config = dict(
    n_layer=10,
    d_model=320,
    n_experts=64,
    normalize_top_k=False,
    routed_scale=0.25,
    n_groups=4,
    vocab_size=8192,
    norm='rmsnorm',
    tie_embeddings=False,
    optimizer='adam_hyperball',
    beta1=0.9,
    steps=13768,
    dataset='wikipedia_en',
)
Below are experts of layer 4 (counted from 0) of a mixture-of-experts language model. Rows are named router (the router's row for the expert) and show model dimensions 0-63. Each number is 128 + 32 x the weight over its row's rms, rounded and kept within 0 to 255. Numbers have three digits each.
After each expert's rows: "mostly gets" lists some tokens that are sent to it at least half of the time. This comes from a sample of Wikipedia text that the model never trained on.

# expert 19
router:205144129183121108053134140143125151120086144120149133177102085096122150129101104120078076157113168163111140112124100131104174065100111132135111170164169146091096174094127170133135153188151120
mostly gets: "ora", "ni", "ti", "ici", "eri", "ua"

# expert 3
router:099207111174115126066138175138122136157157096100120101166146159122110153103153172085080167081118153120155170091091163154098159104114075175128113136113132146173133121115064055065126161129156086
mostly gets: "ative", "based", "weight", "year", "ensive", "ious"

# expert 18
router:162209138104120118098170144177120151197132134116096067147100165182138114133132138109146154117144089123129147094163084097069124107085174114163151192143159087147194158187178154093158130196080136
mostly gets: " Airport", " Force", " Hospital", " Stadium", " Railway", " School"

# expert 38
router:182174155089146161140145112160112114178077104150091160142115167164166140160134147104102068126108139103064152056136107141166173080127179123081129129118168147099135122074125113134135199127091125
mostly gets: ".", "!", "?", " They", " .", " Both"

# expert 51
router:123190169111102129153070121125170087185116121094135197145136114179106152122113106152146078138151157127129074089145115175126116103104127128134037149143160164077112102137073094125146208114116120
mostly gets: " his", " him", " been", " their", " built", " her"

# expert 9
router:144130082168155134123150102180148148120131117149117101152111174118115093158064177150166176149125125149081150073162092099147119115161182136107105151120142152120157144188131109137114106141104127
mostly gets: "2000", "2012", "2001", " Died", "1998", " There"

# expert 2
router:166160130169153197072122134195179171160135159134139091168128135125119139131145172134112167148147162138131204078174164142102203096166098136150105147144171108158111158077145053171131093202144124
mostly gets: "ical", "ration", "ation", "ization", "ism", "ion"

# expert 36
router:140162140131214152097133148124131146108133110097141147172135122123149158094136079118109127168091163125137116086109126165177160118119172131111080120109131192137170148136106128113202108159087115
mostly gets: " son", " father", " children", " member", " daughter", " species"

# expert 52
router:129125123128163171121166167138161124135122150102064130151114082098166149089127183089151128118080116145160044081090105116105147152115164123095123186168153102141151107114118074122123126146179158
mostly gets: " to", " In", " To", "On", " On", " into"

# expert 54
router:136168191106146116041107138183146109096155119135125112140133129175147138138152110106147121087133107171093019130140140164120107133099103110077137130106143126051120115132173163124094129204131127
mostly gets: " McC", " Lee", "ić", "kov", " Williams", " Jones"

# expert 5
router:126107187080164167116184132185158094134108042126139082145160164140143109142146132089123112117112095079164090079113102165104170080129118141168171169121125142090155132111205115105175117144120116
mostly gets: " Votes", " Yes", " Pts", " Nominated", " Active", " Score"

# expert 27
router:143106104137136111083107119149148140170108091072092134119093052120117114114133139105123113139153113088076091089168112133088211083094175074140064169123179144139126172138148076128106166155072139
mostly gets: "\n\n", "ni", "ti", "ici", "eri", "ili"

# expert 48
router:167165204123103167062172121170160161090138105142063174124165065106187081150117100087160137171138172151121138106157142156069156091088119134132137165158169094082100118135105119108152211211122150
mostly gets: " Smith", "OR", "kins", "u", "berg", " Williams"

# expert 1
router:120203126099128177137118140171171148120089152154147099116184138135151132101125069135162122137123182097184123117144145133149138088111139074191111160159122148048105123089101169130110107164144129
mostly gets: " The", "The", " During", "An", "On", " Years"

# expert 21
router:196196174159120124081188151170125166104133115166140082187113129132066141133079100136124159118114129159133077136118124090098129077105136111162113255134164087131163137112164135148143156200154117
mostly gets: "ora", "ua", "ona", "era", "ria", "lia"

# expert 24
router:140149129092143202101143201193116174155133186146123135158144136159120155116099106069152073111113163139176202102106118160107115145115112078110163172146136173157136134140118136071141073186105064
mostly gets: "ruct", " des", " la", "erc", "oo", " Phil"

# expert 14
router:193104110145087158121111149152165113148142138126182102144156121184183096156149129117079159156167126118154118028178185130164140147143155153163076197162187120119125170145127098122169185176147174
mostly gets: "ator", "tor", "cher", "er", "ial", "General"

# expert 10
router:183129058140118159109127191132114125183145170141086058198117171114149131094097100103165146165150085091157145137143152109146148074120160134154047145160161137090079115133138119118117145128099108
mostly gets: "Mar", "Me", " Man", "Co", "Pe", " Website"

# expert 25
router:132145148088180192090131107154096098104052137124114158149093107162116148120107142101100149170113122135112143065125151132133136147130150072124137148104159207152136157097157082107151132164087073
mostly gets: "ga", " Cup", " awarded", " =", " Association", "og"

# expert 29
router:164150073120100112121138137157165075143093157135155115196104111161127110129071138101128078126090125162109178138134087106085158136111134128068128161129135149080098099115137113071124141171137142
mostly gets: "ti", "ori", "ici", "ili", "ali", "enti"

# expert 30
router:185130089120156165131200117119108126152137206219084084163078155140119119094134098075155170114101123126138209138154085115152116063104140100143133166156172093119120122110119165141082149150113143
mostly gets: " JPL", " °", " Hot", " Albums", " lb", " →"

# expert 22
router:143171080114127165070178121188145093089081106151119086155149131146154116153107166046150145089110084167166155054154083173104167111185117098117146176151144090115184140153147088086141175129116154
mostly gets: " wrote", " Historic", " Athletic", " during", " County", " Press"

# expert 44
router:156128135087140112094117160174083077120149110106077132123092090151147132148104167158149119113150109131095139120178155139150158101129153127117029194119108204118149133127102198127124162149134130
mostly gets: " often", " then", " later", " best", "ally", " They"

# expert 17
router:132186194106177141087151194161131128149120197127124150166139150175178114137164152111135122103210136097110197113117124146108117092103124124143117204163156160129147135113119137068139173147189131
mostly gets: " with", " Lem", " With", " Sha", "él", "iel"

# expert 56
router:106126180127147119132128158144168129103148105161082141135103134125178113124122176133180147183129101103111173077148067095128170100164151154155143149139142180121139033085122147073118165203143088
mostly gets: " km", "aged", " ft", " entire", " Michigan", " York"

# expert 6
router:086110080142149127114116158145162119122153137162106107145142137113143187101140183099149091120185103111154131095124147096133163142123132128157133132139107138099193113054108108121111167142194086
mostly gets: " an", "ical", "year", "An", "based", "ial"

# expert 31
router:156106106172119155115097131142093161104145167180082112166088110116065096173112123119079104125116097084123182137114126120096147124156131107148040130193113145086086110115107118102134163161142126
mostly gets: " =", " →", " league", " United", "=", " of"

# expert 63
router:172150146069115135091104151157162114148110183141112147176084127118147110117161124097179132119155089134144074152146095146112097161100172128082123156136152127099155115157098125139130169199134066
mostly gets: " until", " before", "^", " reached", " during", " se"

# expert 59
router:185143164153155102071072148195094119130130133164153153149176169192117129132176110126084076152143136105088121063130145110099145100141144176091037149146116118120094115078113136126072176111147130
mostly gets: " other", " those", " these", " return", " five", " lead"

# expert 13
router:141141113147135166114094113123151152158111180128069098172086146153168100122141098104118095147109120104168156091078129154095179102106166125140116138134086192106074140146105072118117135164121100
mostly gets: " und", "El", "Th", "Man", " &", "with"

# expert 32
router:129164164128185118106154149133105125134116081141124138150120168128151129146119169092081154152123100159120151132152108115164153112111121132139129186145140156101152122112054068125140214108123150
mostly gets: " has", "!", " were", " although", " had", " are"

# expert 58
router:147159171118148108110093112134125144164112142131148098189121150152129196137165114135113108096160078103132103100062159103101154101138112122139075141109122092084058130139113120135142172167145131
mostly gets: " his", " their", " its", " the", " several", " those"

# expert 15
router:153160161092178120050115159171134097161149139120173135134126126132089129103171069153051151176174086110088156059116121152089120091107112093179117154106121138097147058088118113141125222197179129
mostly gets: " −", " ·", " –", "−", " Nominated", " Chevrolet"

# expert 8
router:125183071166114165107085123112135154158143122134137140166139092104143144116103128096168124115138139059175155071147131175066153071102153130183071164153112179124092179074182158144094095193115118
mostly gets: " Species", "ty", " Years", " Sub", " Active", " Type"

# expert 7
router:144141069147180122105120136130098115149164117138138101147142153119168159138133113094200169118078062119144137102130151147152127099145163112187053117093173117126091133169108101151147136124140102
mostly gets: "The", " The", "An", "Mar", "based", " an"

# expert 61
router:160171082141137135114064127120120123103104123116109123151118130160149135108139173087143107111130097108144093120078122109108114091155152176120082148107137167113058145163102158103075180143140185
mostly gets: " those", " him", " However", " several", "Scientific", " these"

# expert 12
router:160164088169138154140085194142149139144131101120148075140114121112131143119124207121167112161140128128160089082171122185100180080138080152078104108151154123130127158111105098088134118148142115
mostly gets: "ical", "ful", "based", "ial", "year", "ous"

# expert 42
router:136159126120181111126164208197148118132150131129138140152140184142092160131058095112095168133108145086159111084160121127183134088110160129146164134093196151109163148149104118171100180135131159
mostly gets: " it", " It", " \"", " they", " He", " this"

# expert 37
router:121162099127155149063167149135180053101163159122087147111097124137137173138110071093086106137102145117177141125099167082140161125135129157127168128100126165119104167093127105159161136112136160
mostly gets: " \"", "Sc", " while", " ;", " Est", " “"

# expert 23
router:183142097175097155081122076135125172100143106098138109152061115093060115155115124104131142156132110156067131129126151143142123059127106127152077170105160087073100139090111139157097115143124133
mostly gets: "ora", "oa", "ola", "ipa", "ona", " JPL"

# expert 60
router:149157162126119135154095130144136118143151144073072109150116151133135142127132156113143104112165132108134113110146118090126130069127153156157046136124146179153190105113113127115173198154134112
mostly gets: " into", " used", " through", " taken", " followed", " involved"

# expert 47
router:142138162117124190135135122196162043098144156143147101143147120120143090162085110088182116175101102155153177130127112142150185085098100160131126155163128155138086163113080110142128149184103177
mostly gets: "ident", "mon", "be", "ivers", "cer", "oid"

# expert 45
router:139136157113170113101107146099118092164125126143109162173109163207128138159104101123102083136122168073138195130157094106145133109126168076106108180098193193063136122136127121124091174166079123
mostly gets: " .", " DF", " MF", " FW"

# expert 11
router:144128192176133145090128082190163151127177106164131146170135145132102126071146184137133170140164171152151124126152135108116125131078176114138117174185097136116091115084132131149142153159109128
mostly gets: "ion", "ity", "ration", "ation", "ance", " America"

# expert 43
router:137123125110125133111141163210166145096166057186106108158138127162118146099150076111087088155127124131167115134136118115121176082129097147134086157098137163141143080097058127153110086118058163
mostly gets: " first", " second", " same", " last", " third", " main"

# expert 49
router:129141127095099143138197147110153107078135144115106125170130149136157203139117050120112103141121107097159064087069133090131091056111122174131113137138127140077048115155139121086084121195180131
mostly gets: " MF", " FW", " Middle", " Clay", " Animalia", " close"

# expert 20
router:153173120118106141111164159160119144098136169130165085111122155123112130114173103108099126107111151170134113141185079148103188134160146095107124153094205173128123187110138117114147142184094134
mostly gets: "ici", " Cup", " JPL", "oca", "olit", "eri"

# expert 55
router:144140132165135131139121154092164134125166159119122165165158150165097157137152128098113111153154100091185078134073141133152145064155111131124103161132097137081106142184144149162110197109130131
mostly gets: " In", " been", "In", "On", " re", " well"

# expert 50
router:161167192114105143122128184171109173153154092168083098168092121155128131145143104097128128104149091149118103143124144160110234121106155104151031169150147178085144114142116126093086133171110093
mostly gets: " him", " them", " available", " used", " known", " present"

# expert 41
router:109133126065092181146141140166155104113137106138107111193121167085132118116113145100156137086113099145106163072173119169083139145125082152092154157169118177078151111124173116109135163136102149
mostly gets: " model", " JPL", " song", " album", " documentary", " historian"

# expert 53
router:186168184103090094143115111141124128165178088077111100119124116144118133118144161112114110142143135077120133126173150127136116126036122092136119130104119154087152107122160126142091164150090125
mostly gets: " well", " every", " Hol", " all", " so", "\n   "

# expert 33
router:123125143079121149126140181247147064167152133113102183153114139141159133085095113117153108098110146116125145112114131154151134079095174141145097132110110144111141136087081116158123142113096190
mostly gets: " he", " who", " she", " they", " She", " He"

# expert 16
router:159190167096112121094164085118148157092140133148119083136136093098125094113144143088114079094156075106122122094151122075065157105087187101147115170126158108170177150103172181114128168123146074
mostly gets: " Lem", " join", "\n\n", " graduated", " Marc", " County"

# expert 57
router:124147090101125142130053107151088119114176212141127151162084111133114116099173134126171083148105088071169076107116176150164153077103162154143073153053155126054069092151115148111114185163166120
mostly gets: " lap", "Rec", "′", " €", " +", " super"

# expert 0
router:118162142097181177151105169162081135101141130109104147174112155151179119115144115117088142107149129061182187089076118142075137130128131111147115133128117164065131175069125128121122106110101117
mostly gets: " water", " Water", " Wind", " Following", "Pe", " Ed"

# expert 28
router:144107134098126157136094188149130148136134166102106164182142134165158066168095137074170089107082152120088203133126126075102166085126119095129101170192095158119067114125122120028137115174125109
mostly gets: "ó", " lb", " million", "″", "000", " minutes"

# expert 34
router:133184151142191154162107190137141093088184133128138160164144135082094135113101137119156147149096160174125103118124157090192145106094158194139043149177119113074157107146102166187120141218152148
mostly gets: " they", " They", " we", " It", "He", "It"

# expert 62
router:118141107077156191108108134087139165105101181155152138133150124110136123116132113084161166146095134103114128128131122119097139097158196136140071152140200129126094081041140112100128148167132097
mostly gets: " FW", " ITA", " MF", " BRA", " Clay", " Cy"

# expert 46
router:101140122137067160081140142156070116134145129129104128134106176131081106132146109069114144156059091113144152090134136128164146063099097137129148123152187147055166118130097146109119149152120133
mostly gets: " list", " Airport", "east", " government", "Rec", " body"